From a checkpoint of a small mixture-of-experts model trained on Wikipedia: 244M tokens.
Below are experts of layer 5 (counted from 0) of a mixture-of-experts language model. Rows are named router (the router's row for the expert), gate (a neuron's input weights, with its number), up (a neuron's input weights, with its number), down (a neuron's output weights, with its number) and show model dimensions 0-63. Each number is 128 + 32 x the weight over its row's rms, rounded and kept within 0 to 255. Numbers have three digits each.
Before each expert's rows: a language model's description of what the expert responds to. This comes from a sample of Wikipedia text that the model never trained on.

# expert 25
Subject/object pronouns. Personal pronouns he, him, she, they in biographies, e.g. making him the first, plus verbs like served or known, and table pipes in election results.
router:169140154151124155154141171116113156079090089135098110239082094141109080136141161105168172138059163169148136107154145162131173171154129108097124123162172141120140102104111166109131137130152164
gate12:189175087118152105162179087115151160116083141135200115065139153129108143064164133133112134149129156107158133123129080169113124070120067160119162107187161136175103158125156047159120140182077145
up12:119186166150105177101104112131114115120151115123087137114056143130084094102187138092136155096103141096121081128174047112106135137152151105157174119147103111134127080153116122110165160153082184
down12:116113143117151179164107151181140152147071118108173065137119132082074151150148152145109144091138125151155167148136151125132136138120100148154112189138080135123127154074128136198138082094165122
gate13:114131215076134088148133125121157127146083127078137104145156167117112132116140134138127078176154101082116127128127085142084131104124138121152138144103108154122127159134122159134187203100100151
up13:127136185118193058194124106145079114103138116039098091159109127149088131104168123101079102108110084148122082083108143235119131094106111171163085136099162135127183119162107137126189120100076190
down13:174125105169120111166075193126163088172116083069124182129101170122112142109071137156051155184197073132093160131114118136108128141089110202166137167164089069112176094114165165049119099126165121
gate14:152107128180154098086149124163188139103057150125125089103099126119091155118177148176166197104103127119160121109100131085104080192099159105114181138157083122133129167144092076100148082114117156
up14:102181127149091125067105148061127095118127098138117152129190128101133171117159147076098071157121156119092185115107120138116093153169152161098165143084165148103120143114139176144117150076114095
down14:120061059124152118134091077155146089133127152086149148063093160154116087107124147120146136112184083098126130183123124146125093115141118121150187125131157109136155154140109110069172109128117086
gate15:158095121149131119117185161118125096125096153137129154143139112127146105098069180144107050117181139134150153160132094150151119121118143149135130137117107157113184142072140146103173135119187094
up15:121109122084121093121183107127136106181111119170118089130123126083100127151119112082173106145101147124119131086139121106147132144123167151127087142063117120128145172138172161156060144145176130
down15:127118104099152154109123133130120120088097143146164163103153160098057130157133058101130097189089173178134141124091156131139156142074107042130149107055160141081142135107100079114122098145160141
gate16:148143155156132074150132089130118146048149112126096095154162104104106110096196128100163074062134138138157189110110115132127098118140137143093177162162119129133103113135087131114148133127141122
up16:162088122131091112132191173153147150129175173116115191159202183150172167114146109149088153095155137125146114128140117178193100189105118081165140172095142202116152124155111134132064166142150187
down16:114095145156143141149086122128186135203168109081096104131124148123108136129147124183097125125117091164149104128119156128172183122171184154193102129149186164138137155076110156129089125155124134
gate17:105107084148119144131145102122187110034180201089146115084133097114110156106090088098155134095179156113137129191106123200144142109108133095091167128116132152122195141098072106166119124121135139
up17:164137111094159093114126119088153092143128153113074121147140092081099170081079127159066158110170202162120136193096116172141083120115062135104156135102158134142151150123100121127117136140100108
down17:143063115105118106098168113116136117108125116170103101102134095084106145129133114169111066120099192167101160129129148151181069098135107089112156159110157121101177170102106109114052117193133174
gate18:164107115090066161110122097106144104115103120153165119123194138104094081125144132043125124156116142160114142128142111064114100118181143138112136157116040135083118189164129211130116137161152117
up18:062130114095083136118146127126163143125166117105103107114129079162132104152074147050103145087156169170124110066142117126091158089180116092082148109154091146086212153119182179081117026144114104
down18:140107090149099085176121174114082157154125192132154141169211129113138154144129128163119134149137103100155113219141058147116126106086110116177086111078134167180160138118177182068134127117136158
gate19:212132107119151132142122120159148126111104065128111146141100110152140154107100166113159175077139129120114117172192118110114161103074103094104208203057149193161099102128166137174146189122169043
up19:133129183146138082188155138108121104162124133166148111128093109112086082105185131150155123166154099126120175072177114136123080139129130115125152135119099111076118182155109141141137107114104223
down19:102090084164126160119069124083116167190140079143086114161095086140169169198128126132118177124116078139077087205159140211099128147130084121184125118127177159155113137115107113129180128198108114
gate20:118151105150136119122145131153084146173104138102144112158096114085165115071141136087147160162118058099074113156145148134112085113067085133071152130126132077182124193142101166103135081122115159
up20:146110136158098086104119107124070103089152108152078184158113126154156164163119102114122099167183070149127081103117137052100118176130155087093143149150170140102134116133119155136064144154099178
down20:112116155116151116151100134154029145141159136166110120094145104123120075125181096086182155146124108094097095117175110079169138146117128097138119145148092097134094166172088069140186090121106140
gate21:165139168135151142130135025114162137115066100078157092145124082161112120169147081094166194130196175108140054081123102115074102131098119138085108135110135139138179097136128150160122164089160146
up21:125183112144158191125097090170146116131071106187119158154128127155124128118148128136103152126150158124176095129102134094142170083165100094123071119114160125119134102104167185141128072135092124
down21:197136132141105099152085161096145149103126160093147177098157161089126164136109085176102115151093123094153091120112144139098153106137176125135165094162113127109085097082145150157161124111068078
gate22:071136154157100124173149110126085142090146113132136093134117123129085135135103159139156073157146140136086189091139091141122087075129157099107174140149126148152054084178053115124138105098186129
up22:148138131089138122121163118099163156082150120109171137207155113147129170143120115159133140066133133101151130088144124109149155137122111135110114155181104121155104138162104085157142088133132101
down22:125045131125182192113128183125150123115144141154147186133155135095087128095097106157122133162140168140128105118119101087129148140076078101134090133111143154128143124141165125189072082152145124
gate23:141146068126155105160122127086150144117060131126134156165206120121152162047124086130182117099158051130107162068085030110135116083117158160114135124112148134151109151159142166106132141152165168
up23:126127158155134089133169194071156145142182065145070142113201061106133121156170055135082122099155127129106154066064113035128091136166150117120122145183150151144115088206139075115126110113134184
down23:129115163170153190117085129170088168100102146117088132138161126137161231124112115101079133150097123128190171138156096164148116143147144103125127112087174120119183145156151098110102134147150174
gate24:152136106160132137111146150112135124097128128085069071164093120145105080213123083118089130095132166203141128161107134132165162066150133162141151127139121139089119145121134087194175120102160130
up24:104126094103149112198135128176106114144143093104118180201076061181086136149129121144099131076101147129131134141161161167176127103167078148134152165119093129123096090141136078192143085108148102
down24:160089111173094145099074078087117128108101152125123118098117041168086126172149128177111134118208086142123071147104088109099155134101158191083073156129118115142138183168134137147174105141201111
gate25:155121190116099135131160134140154160069159134159149097120130122132114133081060126120174143122074069180118116183151107121089172138119124126089098072119107156117093078189143084109133169080115156
up25:153115160130155169122116121172173111077141096160125137115137146137151108072125149103124136108065150112151121171121158123089116122094176155083143091128143169147084122138090148093160115132127176
down25:131095145102083154118105125138119129182093098168099107188106146144123132206204163125127110082137115153128120145131125137115118158122108109179147174151110096094116135151117141080131138135135125
gate26:183085194198131121098128141150081186109147154083098106166156161125146093130153102129159087161134139125141144118153161114118097125082145164090121165108159205138140140112128148146198111113188190
up26:089123186114157109094154076121150192155121117119186173121133108145061158157178158111126130213108099123155056148081087144118109201158126154126140174130130153074089146184106129117141119107139139
down26:110133138163166121153111125149177135153175102029143069101105087114121121104189127121199149155099153110121102135155070149107114168131110122122180143137176125122214166137127144128155146089112123
gate27:128150154085067149111184093134099058178138176088195130217119178138145130115171153191105201131071086147125126147155161137098088118147156103101115141078122154157151178094103147142130139135167110
up27:176113119089122146123187132113164119108189068115185124184159144154139064086088142079102153100148122124095086087060113166118094061076084061140148088129153124090137119123142073172131105149139095
down27:092119097179131114149175153122131107096150129131141132152127111130143171106140071104167221125161188113124137125114108194082150149119112142108174084127094107172097079158124142162132140111131171
gate28:138122151063137143101150082142178124182125131199087147161122145121140127160119083167058066105089120139124195110123120160136115119147137166114155105156067146125132084180114112083147117092160156
up28:129132180099169112121142160144156074125089120186140070117125104163155078151155071058139164097105110157122141141068099144142179120113110138119132121137089106109143139124156095157122114046131144
down28:195161158127155119176073072128156096128151129138117141156177136114105109159074118142144111151158142137119102136109075086137058157074136082093139158163074093155172118132109084139123063073132116
gate29:116135113178118146139144056144169145137073138115179091078143192101143095234123149128129145134148063180144120147172174138155136111107152125098066081119121106128160130168139143200074046119138143
up29:123059085167084136147181141116083136090072135142190164081137172131161112210139137088117167125079132145127092126100136131138125158127124091130115085124160148074127127125116140125092107126152139
down29:127107172140109227151152083092113125110209097112152084149135123158119116131083135129069083108175202178142116189134158098050093039084136130191159151125119166183159081117195114126134183110080132
gate30:164140093144125120209153138139134101159093115193144130189109132062116122111136166091096092094098114099108096152171142094177062064125164117138117149038135123134102148192118081133120128116099139
up30:159110144115134122138173182095108080124094155151136133108138173047109101139139096104071076155149180173120154136105157154172145112073099098103172110051145084147076129166104176189118161142142120
down30:053131144110071136118124114081193138153095151128181132101185095186128153136140139114100191110084116101147118165099118163141113143170138102152117153136088163090125147168142067137115154165157146
gate31:146144120132116185128215109139102200109167135129142137162074174157162124128131114139159142149100089135086139085170122213140087122171123135100105090109159111088098136133099181104152189118121118
up31:184128125151118120073165151058125165117087092123131184137161113081090085130147145125124116148139099081158145076113134085183140112118149123179165130100131111106084122192084069133124118124145134
down31:123162123068082145133120118138231161084129077144110089085100163091168136067112133099111128112118126179152092103154130142165092115063165126088133086145134101149172131109138114136102125117122104
gate32:160116181143157117147076166104172133069111124131055121092169145141089176131144097107169171122133116128151043151124136147134139098131143118059072173116104118111159123099104128136177150171155115
up32:149082165145103134107133159101158094128084095104181096149147075130141135114125072117144161144191113142131114104142138112114152141170132189155172119162134113119073116123129107141091098156109112
down32:082175059155131147103152106088141137167130139119167136067126096150152136159165210174109089132111107131160152140177138132204167140152095165124159148074124147113117084155119057160143142137148139
gate33:090194144092113107090150142107125118141125062085109144150164107130168162145177138146117131136112126181125095110186152088126094093116105074197177103143101124137097045078082135086123157159193150
up33:089120164086141090163121091181131129132080185142082142136116117130111116074115107086142128177127151103123159110126097167120126151135115140113087117145064122135130154130123119138138126101075124
down33:104102178142167111105154135166188086098164073100135094111123157107156143169129120128140048111103141095093101140086095129129059161157156164117171136159119129147098065087078079147152177169151094
gate34:132177159134074089138134131077183140100114188121115179166095141152115154171110112205089118097133135129144093104118122134154077146171101162099142130120162113079079162119127176090183115105162136
up34:088056155101181168117084163171130086143116101126178125094118143091100084119130160135142159084136140110091125086147113160147114115149134154088143089106089119143154086132100136130122151190134123
down34:116106158123153125127109179103120127096120131100113144104183148142153112124169249078148122124139155123091074153110154127157109058051134152096083135077110148062151115127185088083099115146074109
gate35:164124112134130122088255153127123140151096134094135155146087169108169088136105151144132177145158112128078136069147155127134148158109136141141171130196090155112097097045165108090104142076131087
up35:104115144143187096104108134161127090118109087147112145081098111082111244165135169093127152152140148160117087198135176125148109113107092127105127145061091118105086162127097153067084075166171121
down35:151130102143098146175127130074157074140097092172120080102113170120128115071168144089116168130124190144128167128116133093128141135091128102031140176114122113109167129168103129114171099134144143
gate36:153162054142132103153137147125152137136082124190171165120144138158107126083202117127092126146133112122107102100118176104146051101142123133091117128124162224142088079122119146144172146139160082
up36:185061101128130172197138129080156105141124136184091144081125128159112168120132094150000140063113134113146083148158143096124141145138129150130127129169088197058145099080138139146118108149157143
down36:129107077156104172161121087156125136125098144202133154059165176154223123108162182153155102070124137132133177116139084148146072088096124129114165095125094096107117139114176131131124147112160117
gate37:127097151140091129119160111072045147112129104177114141139183036146069117085185136148122098114154081111142110105128105077087119118122117155120123136097152114182068124149093110171088204148108119
up37:060130166139132076171091091179141150104124162161099088114152147167108140160130128137186149131145149146140138176160122146098154099103120131106094112097156132162131114134138140123115108134139121
down37:153112117084140128130102098172119076131125172106173080087098121145058149135122118091176158130121102139131117134135171121147140143136125151126153090107151164134123166160071098099132109099177204
gate38:203085112068185117115132135134118088113166134184113181000146155141147158172137149104107141088090113131146139146148119107124088163163107092107156164130139081105102089139087127125141141107141145
up38:152171120114148143140146135134092193121201116165092156055118123198101132133185210130119155134173092153170100146077122117106114144164172063136121160193160098160110158078122101092141136150090111
down38:187115164141131127088116137165089111130093197065140148123097132160132166155129080109105107109093135151163102156137135147161135102081065180095153132075126203145196113148149126149128165164076164
gate39:154179099146112095072101109139087125081126125154108222092200158111127132116144179134126170121125117169125071172125099116074180147131145174123189138070138174098116094104210137124175143091152147
up39:144047121147098184194154108108161162166126085137140132138092158080138152094090137112154131118118100078130127098144184133115073095181131079105134101124154113097103166152098169062074076090100130
down39:177138126128130093134125069117143095090141135118102189099181114116100102138123139111088096160171056146134072125156161075159105114107123083149093111107176143077113215108126153075119087096118126
gate40:108134054132111129106150105101146172157103088151180229094180112128124132091088115109123112135127116155123098150135107099111068107118203151068159162113083171140128162148146130091130110098135164
up40:142104108146130118135114126137102114076118109082187072130118149176114171125108048061225066148102104147119152052162087143104115126114135103090130145107130168070155172134118138135071137145123101
down40:178142110063158085097135170110137098131091139051141139158147126126067171151153158092153117084156094125155112098160142110118156104148151096129115130106103146078108120113119090090110135088146126
gate41:141126172133143111105101119084128137147187081113138094155181143171127134108172159127107142124098080104122193127159145136104125133177187061172163138165117121101137122115109109107150081121164151
up41:172098110131129149136113135193066123117099148171165135100190119142144195135101064143137130096164148149113133136102140099150117081130049182071097165127121151223166109118097096178145092113112097
down41:133115138169160121125143152162111120165102141135126125169110170139126118106144182146152139086150140170109160108110075145163169213145091141154173073083123129045147106102106129124144138159073168
gate42:125139138132169176150100160130165105076103158158077170164073124081154142140119168140088159157117114139140131149172142133105157196154157115101100116099121187087145076045095190110081132153139110
up42:180119158103116123154133135155140129138152184132155129088166101113107138113164109102142159135124093142105114136166186156135176200174163127143112156106113121107150099136142132108094184102132123
down42:144139140156166152157104124167097138156116119075166094121135173110124137111135140106124155207125091144114181126115110132144205109112094130103084130129187131162114166105144163093157123125175128
gate43:142150073130073086117118175105110133108145161152091131159154140163120084140081141114142151105143126133132077130164085129056215056143144113061130132132114086116156158156121141090079146123098088
up43:142135138110104126196077090166117176176113103134120181055153166172094132122154120175103131186197160133098104038080131134101120165135170098125087137158133128107084102132145129075138200082162179
down43:168128087087172049112061184095163079142147132170089095153105109172111156114122178086122064063102130129175132143120141114153130100127067116147146101109122089200158192146112120125104082123115094
gate44:210156133077152120151116106123150167130125109119127119110041117128150179178126117151164081110171070172114184171122137071155137102103123108070149099098103201153091124088127058072050098092115139
up44:193141087131168133073138118134164135120102094134120095118135148172037151167078138146173161115097125137135143148126152048129087188149100124148130127078088117106107135172167065161097103155151152
down44:104158148145160122147141148130127123145072126127140190110120105108159108085111158104069118154175143162101128156114125132106141129087123126167118088083144098104128100123133161088088108147091148
gate45:184130083114138184133096091154141134190119156188103129173094123103092157134124092156085136087127079131108059132173076134138138102144206103092139133131146136125120125125113120133166154081085106
up45:177093132105101160101130154130148180116183117092076175141155104111129169104170161141128096148116131118141098094082187110156165051131144115133131112065088140074097137187122133083155121113071174
down45:127190162090108080170147176173126142185137148148118090104119114131181116093135149125127139125163082072136154076168118148159045102116130121063139112158184142167180133073167094114131150160121080
gate46:107121081098116181192124087137061151082139101122077148155156143166090083091120112179160160163177098073114106068120160127076075106162118201059139157136178102110103101145116138040138104111113034
up46:157142131115139092145149088120075103137139089069124087122145191126110138115129075102106139065141093087147098074128172135168133153125120147122154151160192103106142144167092128124158060126175157
down46:104171151137129161098140105058115161132127140124100152120188139080146105164144151147121097146154117129141144132132140110148138134150177147101165125144154124138094104091127097120093151135138109
gate47:132186056120176123114176197102101125134099151094123120177072103156141102157118130068133169115096118135134124140193126094134143088168142137168182111162109183113065171095095101137136109112091106
up47:211158168134115120124096104105082184075160101163092123108111123125156202166054141188147202120101162156127172124142091123064156149143138149099098048091147100143119140111161133138168131161192123
down47:116109116161078137145135152087072192185123199109129147125128139128096156116132128115126159157112124152105119183131130119121109109153186110136087146151134078119179137086081120138046117177136115
gate48:096130156070123144166160130124152093111160107146152129110102123131060093127034114099143168182123073126114109136142143082112115168090191131174115084096118095117126127116157111060132128195143110
up48:119199077160129131100095129185121144119081140176109153127087116111175149070151123170127164115118166112141111071168127169157148110135095164089150137091132182126126125107176127131161151127080232
down48:105102134164119130126109121100150089113146121146118097137147168174126130158166158145121073085087102130178180151147083168103189187155129173091143144093145155151072175135137120109097158144100104
gate49:171125107150084131177112143110099099136106137074139153121170142112128100136141090100181135163120144167090132033141102090159141073094152079085141106125116083132146153097140133124173178136115080
up49:105123182100110095053093148136123114074173148156118142141116173116140199175067149090125128098143149122088148151171147134159213130160112146175093168164098115133120142168089197168126071122166145
down49:091166221104126100109144122134131073139147154145105076151097109095116067166100120141129143155153184205131130176141118122074109086128130113197142228095138145171143093153151083167154152095135165
gate50:103153115159107125183210088134050166080136082140088129178123137192094115113121074145118120134138117185144096170161142093130133174149086110116173166115137152129105142111127165091185196144134153
up50:190100083110140103107134166088166152138115166117117145148150122144154145106139143175109157154136140059120171136059099163114167078131173131150128122119071121154130126149113070131126131125124119
down50:149101109155154092117141146139181144115125170102111112159114102101085167167127123192161140212090063160159105075150145095142132158151172100170090215133089147124138137195149138116142092155168143
gate51:189103114102116122154133167143195125050088093099090114127153143133129150110134178193030134139103163121081125154147121065111158126103165131046142141083100126124085110085125084106117153145154174
up51:140103157135107174190171136128125138124142180182102070100152130099097142166098110144147094138128137128151114116161114152157144213162143157103089176156137148151079075118138127110125098140145114
down51:108148103180145181097064092150119078116115120171109124089113172097130153126157173101135128130098127169090167125110122103128100108160121115162146127134068095163136094120112142133151078166057095
gate52:100118182175169085121185141132100066150125170134172100142099174100142131148126115127095159133138111131099103169082115078153173160118126153125123164137125159060156154062124150183166157141201074
up52:123133055132176107124164103118066101119130184121126161119108116091089050104106126133119130185154106204113113172146185111155123095105144152089109145174125102081095173118135171168095156116155128
down52:084120123160108093136155137089095209127111135125141198175156114101126156142166161164161105142175156112130087080111088186146109124157112131053108134148131107136133160207148175146140167127136144
gate53:128175107133137071146108126122195135090163110079155068080131117131109110140148112105162066133086156163108129132183088086163135113148128101119097129101118117133132091082115158063204182071215121
up53:153146168153128109118112135075160178133152095046142124126167134142154103160097058110161090115162141111126167137124166117139100087163092164112112087080161113130163111081143124095078132105116126
down53:122108146124132187184129108115177159081131105189162121119118101159117076137125175144201145183165120144120186096086079132150102113175150153157134103165106134112095119077110120076177113127172156
gate54:137155134085149191121109099091087127183154104117156149120152135122140136067134127098134140151160121127126157128157075110109121094138111123162099079192051146174122091108143121092154089163172092
up54:078191143136131118108180070063144101153100133112123149095181119159158074075131108148177085135199115115082098112084093138116183117087107137134080162141074175154112101149120120093147072176106166
down54:182101082135139153141128125097134159136112152180109192164113116105177062107142085184175136104106109147152076096123152084101055147122115177147111131138091151218180124088149141111117123204101135
gate55:130139121095128093151201179129207049116119156140116120087117085118114101070132128030113089185117085150084076107108107131150108085074132091119113104168203208128085100043138122112127107126125128
up55:121137100123127136108124133133128184191123158139134141120156107158141129133147088193110140127101134151115157115116168108095141182072129142150118119114082083142217148174142108096136095042134181
down55:121181082143165108144132114145135183094098136130152228128147174118178166116161157127180136086108056137070161145153139146084133112132128073135149141119133168183092110161136094059077131156131139
gate56:166150155139112089105209162176136145103162165167091165178115138112163119162122155180109113077101098088143062164108129148097063105129143096108124131087108155064081166151109144147100081129176105
up56:155121093124104125113166144197160128069151119222141128111076071148123095114117167097154095137097076128153107171129086150074134154149108080126123176134097169155146156207152126122109071028152143
down56:219118130114112163134162048176124100123185143106132131158111077151110076040133120142131150071125129143093093059118082117113116140140111150167166188127134131150125167130149126150116062112134122
gate57:115146108079060094129118072139138156118082176095106160137143148162128091130137122139197162174083113133111138085167084097118069166124101168109140139070087158149160151149107106119151175167101116
up57:119124152141129121139197121124127101125085148174088076117158125153083108184127083119121123066106163162126146101162114146177138129161184160130094148157112164145136104135125200071166117117152095
down57:099111133097134126162141100182089088093117174112111067160095150072129090155120139154135156141122115149109132146115122126149108117124127128156102089098156097096115173085086154149060137134100130
gate58:120132134095138126129102143149112134093155182191116101106112129167119125102110107113105117112110129071144144162158111131106121134085139165125105112179105144099106129107210122066157109094126138
up58:180157103130150119095189086162120076108128142107068210126126123133131121157137092126105104138150116140135106128152182175106113163042139126099183149121144095126116142197129154115071157197101089
down58:119113162081135159108174090066062087086200088103126187084156131117155111123125093142148160156134142107118173130122107107134093154111142135117174107118072208151147136137136148176115130169139065
gate59:154115158129118134099124127115118121039103164100126092175119103097119098120203130130217176149134127127130121137205179167125097136118144194113121171144170136097124085136106098108136136130166096
up59:100120077156142116107142149168157140165074104155117172149092093182145110118073097080104083158135157106096078150127171157126169125171080147137095113167139131166158130080154150108124138114094125
down59:140143123153153137149123145078144063134171159104154100160091160120196081089153127098155174086088074114111157083182083121110087095112101096088161117138109095114136040134187139056150107166125186
gate60:188119150090095098105128127143125107097141077074206106133183126134142107163181066092141119108139123160089138080106099130146121164138094114083136126074077106133161143112065154145126145129188067
up60:126148108116129145123132127141167161077101086165112167102126080128148152176217133104100101062099081107128073135099089162103109172106153168100141091105134130155187120079111121120119164173193102
down60:088051101157133123128146133131105193157169146123129143149176126109157162160145079125118153190112130151128079144129090071135167134068120149160067159158122160104146163130138129108125064131107088
gate61:113122152089128127125132111080174109086114145100114142091145121135122121168111161165173085119124120157096116198122112088125169072164118123122184160062048183115161162149117172100176162107118130
up61:130147166207130129089122142128137135149132119095092104116132092137127128138125126167125083073135119108129075117157122165157161089090153104137138181101113117147174086184106142162172161108141148
down61:131105179192121126158138161104104137143205105148115154152154126141137108176105143062066155154152173077139082170140151126196128108119090147105116140139054181149158075112129119109155135167142148
gate62:137165135146195115187102168132172102138056161136161119144170146130134092096093137200101187157141099142094157171103165041124153093057111151125134106092128121140067122102122102153137122081131115
up62:082055133118116129145159107097139161101114123063138111160148182115160121137104106125103083111149137099119172133117078140163124047096115121132127112130115175171089133163169153139177205165170145
down62:131147069130179126112096112125108139110105112141180097157141120158143185166120078132088171139177159169174145098102162116145103095166135148143134071140119098151094170151177133202077123097089141
gate63:128118120121168110153152054149105095117189145097135100156173098101129120123171099146148157176118135080114117118109084091128096146099084109095115100070136158116154117145099109127132180139110121
up63:114147137129107147127144068155137154159140165160122105129091180132111092155132069125087172084176135114104126188034087145126117155110172082104141105097119153137126142149064094103059200070157141
down63:151146086101114100164111092134083149089132169125163071140189166136109137094181079100120183158188144152160163121125100139176098096142130056123127116109130199114125126120126132067088112103113093
gate64:125123155128133139140099107137150120147091125194141082124161172087157094138109120217152176169020137154147072162117147123114138113099140140196093108090047124121121150098133094151118135106096115
up64:117141071132048156102163123152118129132152135065122070107064149145130132072125169069172122159146129142120103155082133136162098090168097214198116074147108177127117065109131130143159117145129191
down64:170126070129117102100097132086086139109107132109096107172145061088153182153140168116108083070130133081135121122087189112086085119173112177096115174093180144149132135113097119123106108136074124
gate65:191157100096210172196076116155127140138110112151126136117100112140059153118153089098133164195134089135156126144125145095110145138142098149124103126165104166085109188135116164115097106147106108
up65:098098149080133128111123117158147085204055157130110107093158174083159115139094143125148093169113145194121203125096109072102107119158151114192119138131128146125134138155132163125098117139130130
down65:189081109148233161158153145046143105142162123162130129164113140141059136092080107148087147107122138098134134097171178177147122152125105060137166141168150145156118137185110086156137104119126096
gate66:138168142163067152124147147082108139100100159105131136105124110126142094107111142111142088126116136134177062089136160132176161125081151113079178108037131194099144114133161119083141140086071104
up66:155154100132140173170120161125119164117112156148146150097129095099136111085128101150100150173111124128139111146102138088129077105114125118156162082178180089107166101171122123172102107144149135
down66:166149104138158051119156100153102130141158113125080139121108122141144162068197103167163102064130145139193119146114154153143140122169126142112071138117144084126150134098124145179160135150122025
gate67:123105083188152106160140075190140157151193147109107126088114073125121144108106183135086171136148133122160115162147114148127121073147119160083172128116124152128120123127176146053109119134099111
up67:113096128163177121114179168172119139074168100107089121161038196092161067121133185096052140072076103135094148132126157116114097088144134195126167137160144158113067073130145118125117145152162154
down67:143074093085174181136135139193144159077132122160093124136086148149121110167157126082113142128103125123133123124138145130134145148208147098126110125167122153120115151116143224146154112165097174
gate68:151145158123141124161126163110134165066066101148101095086160148122129117138161219157161145162139112121095120182154133117105156118093087105096142099092160135173126206088140096109141134118143077
up68:159132142132107128148117144099180126133095100155155092071146172103157094081184146105190161155079067122114105145138083084095128145058110171082132031192155093143090156090145114089155139081143091
down68:081142061112141181169163136123090129161190123075128081127110133158156131138094082101140111120141097149141157135159136081073134090157120106118161172163150203181158112159133152134116141087101114
gate69:170113121110123143104157154090132155126094175129126168128153109184146106008126105114134164153123161125168125137129087114067139154135166030180151141162088146143130135096117130090157108145115153
up69:127092117096091132155093113084072087163145132130146165107135102084095131133148112108202110125082137113113089104107140092116104109132112167162113136149135107142139141186147091116142177130169095
down69:154157155063128132177101116161065116155147087136146113122131125148089176114141099127152150126160153122138163126174121116095162140114119169156100183163142118101137147134143094136079161069115121
gate70:207076040102141117104124152088083121131155106105127136116147078151118133125135086115126094091129129166155131176165086147148158083122152134153106101096109170109114077107118104151113135150153100
up70:132124069181180108057160121064154083089157129133101175156129105125123167109100125113216136135110104182140077092133152129176140141098152133096136067119114122134134109087161116182056072173110094
down70:130170123113123164125155145118092174123122137143124102180134129097087149179140162122103112115147218102094129130194127146112153082152113071141186106184143168183143078148197129116186143174147096
gate71:141125111155097104150131105116140128134140123128122127106217131121110170194099091141068084106115150158124168134137116123072083127178148136134104154170142123126149104137152115077186146172185056
up71:136106134099109135106146180134066155158133154074177105136128166081069113155153110145142154131107145134137129209150211157168122125111117152112129146142102147092103102101134079133156094104154164
down71:100154158143158124080130120115149107142152235072061066122083120145158121159187088092111213130136117129122109081115118115140119144189123104180201110143121134148145180135120119185071156129082168
gate72:094081122117156082137144155132124110132164110084147105127184096071139166103151088097143135130134111125108153115111111140109105126080097154109148146158130106122165089101115212113205117146099076
up72:160133112163155123154138143101066162146147148096128086132113125086084161153108110132165073182184193163138048133099137126119164090079127100144110168107149142130117143052145068097164091136146108
down72:140139124135135117184149147212142123184105121113148120100115146099148099125145110103065125093173081176137164139156146101111092143112151126167155127151179078128127144116113137127123179074142123
gate73:200132134099131116111157107123167208111140162160152101049157156150077150122206150127119136153163109130117080070152143058129109147110200152169086147152123158047169129147126126136167094150136126
up73:162094175124150126175117121069127122074101142117079148078089083102102097156120113097147099146131130135066086131085144114120089119131180114163146156102054083126122167177107127136114111115121157
down73:121143111145123151153180102116147169106101092110192169139126115079120151127113082064087072189144083141107153108106066067194113106132118129140167144094090061096114137162189153116113165090156072
gate74:137143127149115113155128060152110140116100144112187121119078135171147133206109119172160131105135143138100063162146104126161122143118113121137139201109161150105070142123143101078128125077105134
up74:149138102115181121154133193189142154135105132122116166058168146104149241113089166132095145129159151123128183111151120136105109116108090123115105152086099120072196098063155173202156150144155066
down74:143073081166168145138131069115142115131135153108089080087088135164159123115109108172083101137144130097117153124110122123133124155158096098145174158095156137070155099126157160169120176091093131
gate75:199146044195149132105159096114164147099161095106120161069112182149164117125146142166091195080119120105096150143133150129150155153174102171091175145188125172116116155163134147117142173091136153
up75:116165145179144093037093103081180188116107133152152170116145142133123160140098128131137149121138150150102092143128216172145138152125097186087126181193162197123120114141068136154146151141120125
down75:060159095108130161102122121138111117111182090127155102077202145165132114118112144099109124185071149122171127091138109128119109133174176081144076156148098070127139120142133102080135171116103135
gate76:154123122107103125184164138136048142120114135110062184121143113130103115100162149148142161156112107110100152118195136162121104192083116151184108133157121069125040080085099083089182184090089114
up76:132037197107176126148082156133100106098107158086123099102156117147128111072140162122172143096144171151108129123177132149144128175113085128157121114166169121094176152120163072180152152125055086
down76:089104128154080109085105157114147145130105117102143170137098148175137127175148130070085178132110137183165111156165088027069160150118161092134172152070114125127122116046156104106092144144144082
gate77:149164121082095126063131094131161106144164114129116165110188142071097168146125162180067128228076113159134156133116096140124126142156133140126127157137151131087065144202193083100071103073174170
up77:185137094115156142111131083122157114093155118064101138170165101077036115154157146182129117193119117134144143098102105118174137127161167112141101169128186139119116107169163074129086089130140136
down77:118141131155105199126125119145087136153151120121090138078170156103115128132069099152167174112069127157159121188146081110113142107155163103138102152164071089118119122115164145092182093123141133
gate78:116200115124129100079156097082155153131132136113148135168109187071069115162144179085159123081140108156113153182177150090120104128130137141149080148170144094095102094177159084138109127193108115
up78:160153137096105133062112124133088173096107133098105122084106162105108101106110164084157094126173180161097106086092117164073207133110128111122139107122164068189144174110082083177137214124164139
down78:184206134151182150171147160201129127069076150092105105108180111119120141152170151170105160139090151081143129215156171145100080092158112100104162171129140187081121112125164079171131119130092160
gate79:131162143125101123149128160158219120081111160139063086157151201070149122080196132150123156151102073160102126117164160113178122148163154092148163091118078097080145119112124173085157116083123073
up79:146119124090114167106146133143119121147159078108160166142132128143105110138115115135171113075123133052133130122105085203062133095104121157106141110146126133171099129222121170173176152131101164
down79:078083159098152161123143163139120151151083129073135134095165136180159162120113123151175164165082177132142125118134158122103098178141102116140098117118137109185175135088136112108160119146128181